Below are experts of layer 6 (counted from 0) of a mixture-of-experts language model. Rows are named gate (a neuron's input weights, with its number), up (a neuron's input weights, with its number) and show model dimensions 0-127. Each number is 50 + 12 x the weight over its row's rms, rounded and kept within 0 to 99.
Before each expert's rows: "mostly gets" lists some tokens that are sent to it at least half of the time. This comes from a sample of Wikipedia text that the model never trained on.

# expert 58
mostly gets: " over", " along", " near", " off", " through", " among"
gate0:72 33 39 49 45 40 50 51 55 59 48 58 54 40 30 35 62 46 42 34 51 59 48 45 68 44 52 44 37 68 44 50 51 62 41 44 39 43 36 38 60 37 35 69 65 48 89 68 35 58 46 75 58 64 55 36 64 35 54 53 50 62 44 49 49 45 55 81 65 47 46 51 45 31 50 45 50 38 51 44 37 24 46 57 56 62 48 23 63 76 36 63 61 35 65 42 61 57 51 57 50 46 47 44 28 63 60 63 44 63 54 62 42 48 43 40 56 45 56 74 60 26 68 52 61 49 51 47
up0:72 42 51 49 43 39 59 62 45 64 45 73 36 43 35 45 63 55 37 18 43 53 48 37 46 54 65 40 45 69 36 60 53 37 33 50 51 40 35 65 35 43 53 72 60 54 61 61 45 52 55 68 71 54 44 39 44 38 56 51 61 54 57 54 43 63 34 64 48 41 45 76 53 29 71 34 73 66 41 57 46 21 40 61 47 66 46 26 53 80 48 50 60 37 45 63 45 66 56 61 61 50 51 49 40 56 52 62 41 51 64 43 42 58 30 29 51 50 67 55 42 30 55 53 62 52 39 58

# expert 118
mostly gets: "INE", "attle", "ruth", "thing", "chie", "uke"
gate0:38 49 54 59 26 48 47 60 50 47 57 62 48 46 53 56 40 36 31 43 49 44 59 56 40 67 40 37 63 44 71 64 50 67 51 42 53 58 48 55 71 65 39 59 53 40 68 38 68 32 54 38 41 42 20 71 55 58 51 49 59 56 45 25 50 61 37 51 49 61 50 23 52 69 69 34 55 60 33 57 83 52 44 65 50 55 73 48 49 48 48 48 62 34 69 39 62 42 60 64 48 55 63 65 56 70 67 63 40 42 61 49 56 45 41 33 32 42 49 60 69 56 45 59 57 65 58 26
up0:22 45 24 66 49 76 38 72 48 53 33 51 53 53 44 29 41 59 38 47 56 48 37 65 31 62 40 39 66 46 43 60 44 68 62 54 43 55 49 66 63 55 34 45 16 35 63 42 64 52 49 43 37 32 32 55 57 41 45 57 49 41 65 67 47 55 41 49 41 51 59 48 50 50 66 51 60 35 45 74 76 48 36 69 58 46 46 54 51 54 32 20 58 51 50 62 43 61 32 51 49 67 39 40 45 51 61 45 52 39 58 51 48 34 53 51 45 35 43 55 71 58 50 67 39 68 60 36

# expert 91
mostly gets: " York", " William", " James", " England", " Mc", " Black"
gate0:57 44 62 70 64 41 53 31 43 66 25 58 50 58 44 61 47 52 45 57 53 46 65 57 57 34 23 56 64 64 68 42 47 55 38 60 34 81 61 56 53 56 73 47 51 44 39 56 23 55 44 77 51 46 46 42 58 49 32 67 65 40 54 34 58 63 53 59 50 44 35 48 56 47 47 52 46 69 58 39 42 52 39 34 60 52 62 62 70 45 40 37 54 76 56 53 44 33 37 55 48 37 43 62 47 52 49 55 50 66 47 41 53 55 65 52 47 73 48 51 30 41 69 72 21 58 76 50
up0:49 50 40 53 27 51 60 69 41 46 67 26 45 66 36 41 60 72 54 69 25 34 45 44 42 73 43 58 38 40 65 55 57 45 60 48 79 38 64 42 50 46 59 59 55 55 49 45 51 35 58 26 59 47 42 61 52 52 66 54 38 43 45 55 70 42 39 56 46 41 70 37 53 41 55 73 62 66 51 62 65 33 52 46 39 49 38 53 55 61 56 59 47 46 43 56 75 37 43 36 60 51 39 54 75 47 63 40 48 51 48 57 54 55 53 44 46 48 42 61 36 42 14 57 86 34 56 38

# expert 2
mostly gets: " All", " Best", " Award", " List", " Year", " Date"
gate0:54 33 57 32 46 37 44 56 61 64 58 45 46 76 54 31 57 51 41 56 61 67 58 42 59 56 52 38 64 44 66 70 57 54 41 45 50 63 50 35 29 51 39 41 55 45 39 51 51 51 61 42 57 57 41 47 35 73 45 43 35 39 65 72 63 56 45 47 62 47 50 40 48 44 44 41 58 73 49 67 29 36 35 66 21 55 54 24 72 48 63 32 67 64 39 48 72 40 48 63 77 40 58 51 31 47 30 34 55 33 59 61 36 53 55 58 46 55 29 54 55 62 37 65 55 40 48 49
up0:60 54 34 42 64 50 50 39 57 38 28 54 50 66 43 55 66 31 75 45 28 41 41 55 46 56 47 88 41 49 27 23 43 42 47 56 64 33 45 55 52 58 42 50 58 45 69 68 54 53 52 52 55 49 52 62 62 33 39 61 50 69 36 32 48 31 45 76 37 40 48 63 59 36 50 58 51 43 42 41 62 45 42 39 63 19 49 52 37 37 53 58 49 50 48 66 43 41 68 45 48 55 39 30 62 55 62 57 62 77 52 45 52 54 54 34 51 66 61 47 48 33 38 47 36 46 66 71

# expert 79
mostly gets: " In", "In", " during", " in", "On", " Stadium"
gate0:54 56 65 66 37 22 54 49 59 47 58 64 69 48 54 58 79 74 69 67 53 47 56 47 70 29 29 47 46 74 60 60 58 52 48 55 45 56 65 65 50 56 54 40 62 63 57 42 53 49 43 52 41 51 55 28 39 47 72 51 34 47 63 52 51 73 46 60 54 33 28 30 60 67 65 55 52 65 63 57 43 49 36 48 57 55 82 40 53 47 55 42 75 60 49 44 54 51 58 52 72 47 40 31 65 41 52 67 75 38 57 47 52 36 68 47 57 56 46 38 46 50 50 44 63 52 57 33
up0:55 43 47 59 53 29 52 50 58 51 55 62 44 59 45 48 57 60 45 58 40 59 46 49 75 23 35 69 57 58 55 53 62 51 47 76 60 55 41 73 64 48 59 48 53 65 41 37 61 56 49 60 24 44 57 26 37 42 70 52 39 42 46 40 58 78 41 60 48 43 24 34 54 46 50 61 61 64 47 56 38 34 41 35 65 59 34 59 33 43 53 51 63 56 59 51 32 65 79 47 65 48 34 30 59 33 36 39 62 52 55 63 43 59 39 28 56 76 44 65 43 61 43 58 62 47 56 50

# expert 101
mostly gets: "|", "-", " •", "    ", " Full", " term"
gate0:56 35 33 64 50 59 44 42 72 46 37 52 57 44 37 37 75 59 50 53 63 47 39 64 26 52 57 60 50 39 64 53 50 22 62 55 33 44 31 39 74 55 49 46 50 53 78 60 44 51 68 53 73 63 53 41 39 37 35 45 53 52 57 52 56 71 38 49 60 45 58 61 43 48 27 55 44 53 44 56 46 38 26 59 58 51 55 37 52 43 57 39 61 79 64 46 67 55 47 44 47 48 73 58 53 65 73 53 62 59 55 45 66 54 64 32 47 40 56 43 80 57 41 62 24 47 64 52
up0:45 45 75 45 38 44 69 65 56 35 45 59 60 19 63 65 53 60 54 46 56 41 63 50 48 67 57 29 47 49 54 41 67 66 53 58 61 47 45 60 44 34 55 57 37 42 48 24 60 46 40 42 37 23 58 48 50 50 55 46 56 48 53 41 47 27 49 59 42 51 52 50 26 41 70 55 55 50 37 39 40 53 41 42 44 46 53 68 44 61 38 36 27 51 22 36 15 61 52 65 51 54 28 47 46 40 45 58 56 54 52 47 43 58 34 62 66 31 54 35 48 21 38 51 70 39 37 41

# expert 119
mostly gets: " \\", "\\", " Website", "Cl", " $", " £"
gate0:47 47 57 30 30 49 50 67 48 49 38 68 46 47 44 49 48 53 54 53 53 49 60 45 32 56 38 41 67 48 35 38 47 40 49 51 59 42 50 74 51 67 75 41 83 38 65 67 59 39 46 47 46 36 64 36 48 29 51 60 71 62 31 37 56 76 55 59 79 46 47 67 57 43 38 54 45 44 32 53 53 61 44 24 51 41 67 38 45 56 40 31 51 70 36 45 37 56 72 41 47 44 49 59 54 47 38 65 50 59 25 44 65 56 45 45 38 38 53 57 48 36 57 46 67 73 66 53
up0:57 46 25 37 66 55 41 66 34 42 66 63 69 51 55 39 41 56 55 21 41 42 23 44 67 57 54 45 36 47 52 47 50 61 55 59 67 48 58 51 65 28 36 47 71 38 47 40 51 58 62 63 61 44 30 51 42 72 65 41 39 49 56 48 45 46 58 82 48 43 42 44 75 54 47 30 56 51 60 39 27 48 61 48 47 44 51 62 53 57 41 44 27 39 44 60 44 46 44 60 42 49 41 46 64 58 68 39 49 22 51 52 70 35 45 32 62 64 54 52 57 59 52 24 38 34 64 50

# expert 89
mostly gets: "\n", "|---|---|", "|---|---|---|---|"
gate0:58 57 50 45 39 41 56 46 33 58 49 34 65 58 28 22 56 43 44 38 81 48 65 58 52 55 46 62 44 59 43 52 66 80 46 58 39 31 61 49 46 39 55 34 62 55 37 14 33 57 51 36 55 53 48 37 45 59 26 37 55 48 48 41 47 52 55 67 38 35 37 62 67 66 55 70 58 60 50 50 50 55 45 49 60 33 67 47 47 49 45 61 52 44 65 45 61 49 46 49 35 37 48 45 67 60 63 61 54 72 54 41 58 71 48 51 55 62 33 41 30 53 48 57 58 25 34 24
up0:38 63 40 31 70 54 33 57 62 41 58 40 46 46 62 67 54 69 54 45 26 53 39 38 52 58 39 42 52 37 59 67 53 32 50 58 40 63 40 33 61 51 33 76 36 54 37 54 58 49 52 68 45 45 44 57 47 45 41 78 60 56 50 48 55 36 43 59 64 72 64 47 61 45 42 50 23 57 61 66 62 76 48 40 58 56 25 44 46 57 49 46 37 43 44 53 61 63 33 68 49 71 43 39 36 32 32 52 47 41 63 53 44 40 39 37 30 51 65 49 50 42 53 52 46 38 46 86

# expert 12
mostly gets: " play", " design", " station", " use", " support", " land"
gate0:51 48 68 38 27 51 39 49 50 64 49 65 60 39 36 48 64 79 39 79 52 63 61 48 64 45 48 31 43 50 30 56 75 43 62 52 52 77 39 43 61 58 49 50 33 67 45 51 74 44 36 40 51 37 67 43 32 48 35 60 62 33 44 50 65 57 59 50 47 38 56 39 51 62 70 43 55 42 48 43 54 64 48 40 67 65 36 46 63 39 33 28 44 59 49 42 58 54 52 46 76 70 51 32 60 33 50 32 68 36 54 39 48 63 52 48 66 51 51 55 54 32 52 38 48 49 34 70
up0:62 43 40 50 49 30 49 34 67 66 39 54 45 44 60 58 66 22 59 34 39 60 47 57 33 48 53 60 63 34 70 46 61 59 41 49 52 26 49 59 43 59 37 60 60 57 57 81 46 58 62 52 41 61 44 57 48 56 42 49 44 76 53 68 40 46 45 56 49 71 39 43 45 58 49 48 52 56 32 38 51 23 48 46 54 34 47 69 51 53 59 71 72 51 67 68 08 48 42 66 44 42 55 42 43 78 66 59 42 64 61 71 54 48 55 62 41 55 48 40 48 58 57 35 54 51 56 43

# expert 44
mostly gets: " The", "The", " This", " original", " Its", " A"
gate0:49 48 56 58 38 39 49 63 38 42 36 26 46 52 60 67 62 47 36 67 35 45 46 69 76 57 26 47 51 51 64 39 52 67 51 46 42 59 65 85 55 50 59 58 61 48 61 57 58 56 62 35 58 66 50 43 72 51 70 61 49 40 42 55 56 77 54 53 46 62 67 39 52 63 54 38 53 43 51 91 67 51 38 52 53 59 53 40 51 52 64 60 56 53 35 56 72 46 52 40 46 54 50 52 60 64 41 50 38 44 25 61 41 37 59 32 51 58 53 51 51 23 43 55 64 39 72 30
up0:34 55 16 59 74 52 39 50 68 50 54 67 42 53 58 46 66 53 53 39 57 50 47 38 50 52 75 40 48 54 37 76 52 51 48 42 54 53 38 55 50 36 52 47 40 52 63 47 55 46 50 44 43 81 46 47 25 52 48 57 54 41 50 46 61 57 69 41 65 16 51 66 64 19 51 61 48 45 46 38 32 48 41 62 47 53 31 68 61 60 47 22 44 45 44 52 80 56 34 57 59 41 45 37 68 72 47 36 53 49 58 39 51 51 36 47 52 61 64 43 49 64 64 57 49 60 34 64

# expert 16
mostly gets: " \"", " any", " '", " every", "″", " (\""
gate0:40 36 76 52 52 49 50 59 56 58 44 68 56 40 55 54 49 52 42 51 62 45 77 34 47 34 77 54 55 46 57 36 41 58 42 48 48 42 43 36 29 49 60 42 59 56 57 63 32 59 55 57 81 35 49 41 48 31 44 42 43 44 65 51 63 78 51 44 55 55 43 56 27 67 32 50 53 35 47 66 27 50 64 69 51 58 45 38 21 57 51 54 59 67 27 48 48 61 36 36 40 71 38 33 43 55 48 64 46 51 39 40 56 52 40 80 59 49 36 66 32 47 51 69 46 41 56 47
up0:63 47 32 59 48 47 38 40 53 53 45 44 57 46 45 44 60 59 62 48 39 37 37 64 43 77 28 35 48 48 38 43 52 39 79 55 25 34 59 75 51 48 47 37 52 48 67 33 59 52 57 58 43 60 40 64 64 63 67 54 48 51 33 37 44 31 35 58 62 49 57 38 45 40 61 55 73 67 60 38 70 55 40 39 55 41 55 58 59 45 71 42 45 49 78 53 37 29 70 46 49 45 55 56 37 48 45 39 36 54 54 42 42 49 68 19 40 33 58 55 40 48 48 31 64 38 28 36

# expert 113
mostly gets: "uns", "ъ", "iley", "uman", "ы", "у"
gate0:47 35 56 70 27 63 41 37 50 39 31 65 49 59 39 66 64 44 36 50 42 44 59 34 68 70 61 29 45 41 41 61 65 56 49 59 35 45 63 47 37 57 39 25 52 42 42 39 42 40 51 36 27 57 39 32 55 47 31 53 43 43 48 47 44 54 54 57 50 82 68 34 71 53 46 50 52 46 72 50 50 50 51 38 72 57 43 51 55 57 61 47 46 47 51 43 55 57 68 45 55 58 54 66 49 53 67 45 60 42 69 41 47 51 73 46 39 52 52 41 67 10 65 46 48 76 33 44
up0:43 59 45 47 50 43 87 72 50 65 61 31 49 63 50 48 52 55 50 70 57 64 41 64 64 45 66 46 51 57 65 43 25 64 61 46 52 47 46 51 47 67 59 51 26 65 50 76 72 56 30 54 52 44 57 58 29 54 55 38 50 55 53 26 36 56 45 63 44 45 57 45 34 54 31 39 57 42 69 33 50 50 65 63 55 41 42 60 57 61 57 74 57 61 49 57 31 66 47 59 55 34 60 41 49 56 30 60 44 63 62 62 40 46 57 45 46 62 62 54 49 74 56 49 65 22 69 54

# expert 40
mostly gets: " R", " MPC", " local", " la", " La", " L"
gate0:60 45 39 72 48 39 67 43 37 74 43 50 40 67 53 51 54 51 37 44 59 48 41 51 53 71 43 51 44 33 49 51 37 33 70 31 41 39 64 47 65 52 52 59 30 71 65 24 54 57 72 34 56 63 36 70 46 76 44 42 73 72 55 46 25 41 52 50 49 65 40 42 45 37 27 57 45 56 51 32 65 62 55 60 51 38 51 53 51 46 13 45 47 55 38 60 57 49 56 43 64 49 49 52 64 58 42 57 56 58 66 52 61 37 61 25 46 57 50 41 58 60 39 72 45 53 47 60
up0:73 44 48 43 59 43 46 42 56 59 46 61 38 41 51 59 45 32 41 27 39 32 40 37 71 64 50 51 38 36 51 48 37 60 37 69 50 49 44 57 52 59 64 37 74 31 51 73 52 40 44 33 57 45 55 41 38 27 41 67 55 65 56 61 42 43 56 55 52 39 72 55 52 55 72 37 64 54 43 51 46 55 65 58 55 44 41 45 40 48 54 67 38 27 37 35 37 52 40 71 35 50 56 57 64 45 57 24 32 56 67 50 61 68 41 37 39 40 65 35 43 63 59 27 36 54 27 31

# expert 6
mostly gets: "|---|---|---|---|---|", "|---|---|", "ń", "ians", "icians", "ski"
gate0:31 59 64 45 48 54 29 51 49 66 57 63 73 64 44 49 45 28 41 39 56 52 52 79 45 36 56 46 51 63 45 46 36 40 40 56 41 54 47 46 40 43 59 68 36 39 23 39 50 55 68 45 38 45 42 48 48 62 40 57 43 30 20 45 36 54 41 58 49 47 70 63 41 37 44 62 52 61 30 63 30 47 42 63 31 64 46 60 42 51 70 62 44 30 31 43 45 42 39 62 40 75 40 65 56 59 49 59 55 37 37 31 44 66 45 37 52 64 57 53 31 40 22 39 47 60 42 55
up0:66 46 50 52 38 41 56 49 59 30 73 36 57 46 61 42 50 61 56 69 57 25 60 42 43 68 64 54 28 38 57 58 46 64 48 59 49 42 65 55 78 65 43 70 40 28 56 63 50 34 67 40 43 40 54 49 38 36 72 58 50 44 46 58 57 36 61 41 55 44 39 22 44 51 45 45 39 52 68 61 55 43 59 40 51 42 29 14 54 44 51 47 37 59 38 53 59 36 54 38 33 55 62 44 35 44 28 48 39 71 52 46 45 42 55 84 45 46 42 35 56 64 41 52 51 33 54 45

# expert 99
mostly gets: " them", " him", " himself", " others", " itself", " respectively"
gate0:38 50 47 61 45 54 49 71 45 75 63 39 40 32 68 53 36 30 80 39 38 68 44 34 23 46 63 46 62 47 68 52 77 49 55 52 58 30 55 55 61 43 61 38 43 61 50 61 51 65 30 44 62 75 43 51 58 35 60 63 47 57 56 57 24 44 53 39 67 49 56 38 54 40 66 49 35 60 55 75 49 51 43 68 59 52 45 51 51 54 24 64 40 43 62 49 25 58 47 44 48 51 49 38 54 40 15 51 41 41 68 38 49 56 39 54 43 52 36 42 55 58 38 50 53 45 52 47
up0:43 58 59 42 49 44 57 48 28 34 52 52 79 61 32 59 48 49 59 37 46 40 42 45 60 58 40 63 42 48 39 64 41 65 19 55 68 61 52 46 46 70 42 31 66 38 49 58 59 16 61 74 41 49 37 64 61 34 62 49 25 37 44 58 32 60 35 50 53 65 52 52 52 46 63 54 48 47 35 35 45 59 55 50 55 43 48 50 37 41 34 62 54 48 31 50 45 39 47 46 21 69 44 58 46 52 61 63 67 35 45 47 59 18 48 37 61 51 52 33 50 52 44 64 68 63 36 63

# expert 96
mostly gets: " (", "(", " (\"", "//", "[", " ["
gate0:19 31 79 54 48 50 61 39 47 72 44 70 65 38 61 47 47 74 29 52 52 55 48 41 53 30 44 55 64 38 47 51 55 43 63 31 48 58 38 31 43 52 47 58 15 42 50 49 55 62 28 47 57 60 55 48 37 57 48 58 50 58 48 62 62 51 27 46 53 53 48 56 68 41 52 55 51 60 43 52 54 41 51 57 62 50 64 61 43 44 49 53 44 54 42 59 34 70 48 54 53 43 61 27 59 54 37 55 30 74 44 59 48 55 44 60 62 50 49 31 48 39 53 35 00 51 44 59
up0:48 54 39 54 37 56 45 46 34 57 58 19 49 63 34 41 68 30 56 54 50 62 43 38 57 56 41 40 55 39 41 48 41 42 48 48 41 46 35 28 50 24 61 34 43 38 49 52 28 52 69 46 42 41 32 49 40 31 50 31 31 33 53 22 72 38 57 54 42 46 42 61 67 51 61 59 46 47 58 50 38 55 44 59 48 43 51 34 70 61 36 52 39 48 55 43 18 43 26 54 47 64 45 58 37 58 40 44 71 61 68 51 67 50 61 40 63 57 65 52 54 54 59 50 76 75 45 44

# expert 104
mostly gets: "ological", "weight", "elligence", "ational", "hip", " classification"
gate0:40 55 35 68 71 51 49 48 56 43 63 54 52 53 63 72 53 43 53 35 61 45 64 55 55 52 48 33 60 41 31 31 59 43 53 58 58 56 33 42 55 63 48 35 34 44 52 57 41 36 58 57 57 59 54 60 44 54 22 42 41 35 41 59 57 32 56 55 51 57 33 53 60 41 35 49 36 43 55 76 49 88 47 58 41 51 63 60 49 50 56 35 53 70 75 47 40 54 25 30 63 46 34 74 32 40 62 61 59 41 52 45 61 27 66 58 55 62 26 44 48 51 48 65 28 61 47 43
up0:49 32 62 31 26 61 44 69 44 50 46 45 50 51 41 40 56 68 44 51 47 59 43 44 42 57 36 68 22 59 69 57 46 44 59 42 47 45 69 57 55 27 47 64 68 44 35 33 57 43 40 33 51 32 55 50 60 45 68 63 58 63 45 67 44 34 38 58 33 58 52 34 43 47 57 54 48 61 45 18 64 40 60 44 61 44 29 30 50 58 50 53 63 28 35 35 50 33 57 63 77 60 71 38 56 70 48 45 57 46 49 52 43 67 41 52 37 35 73 58 42 33 41 44 60 53 57 48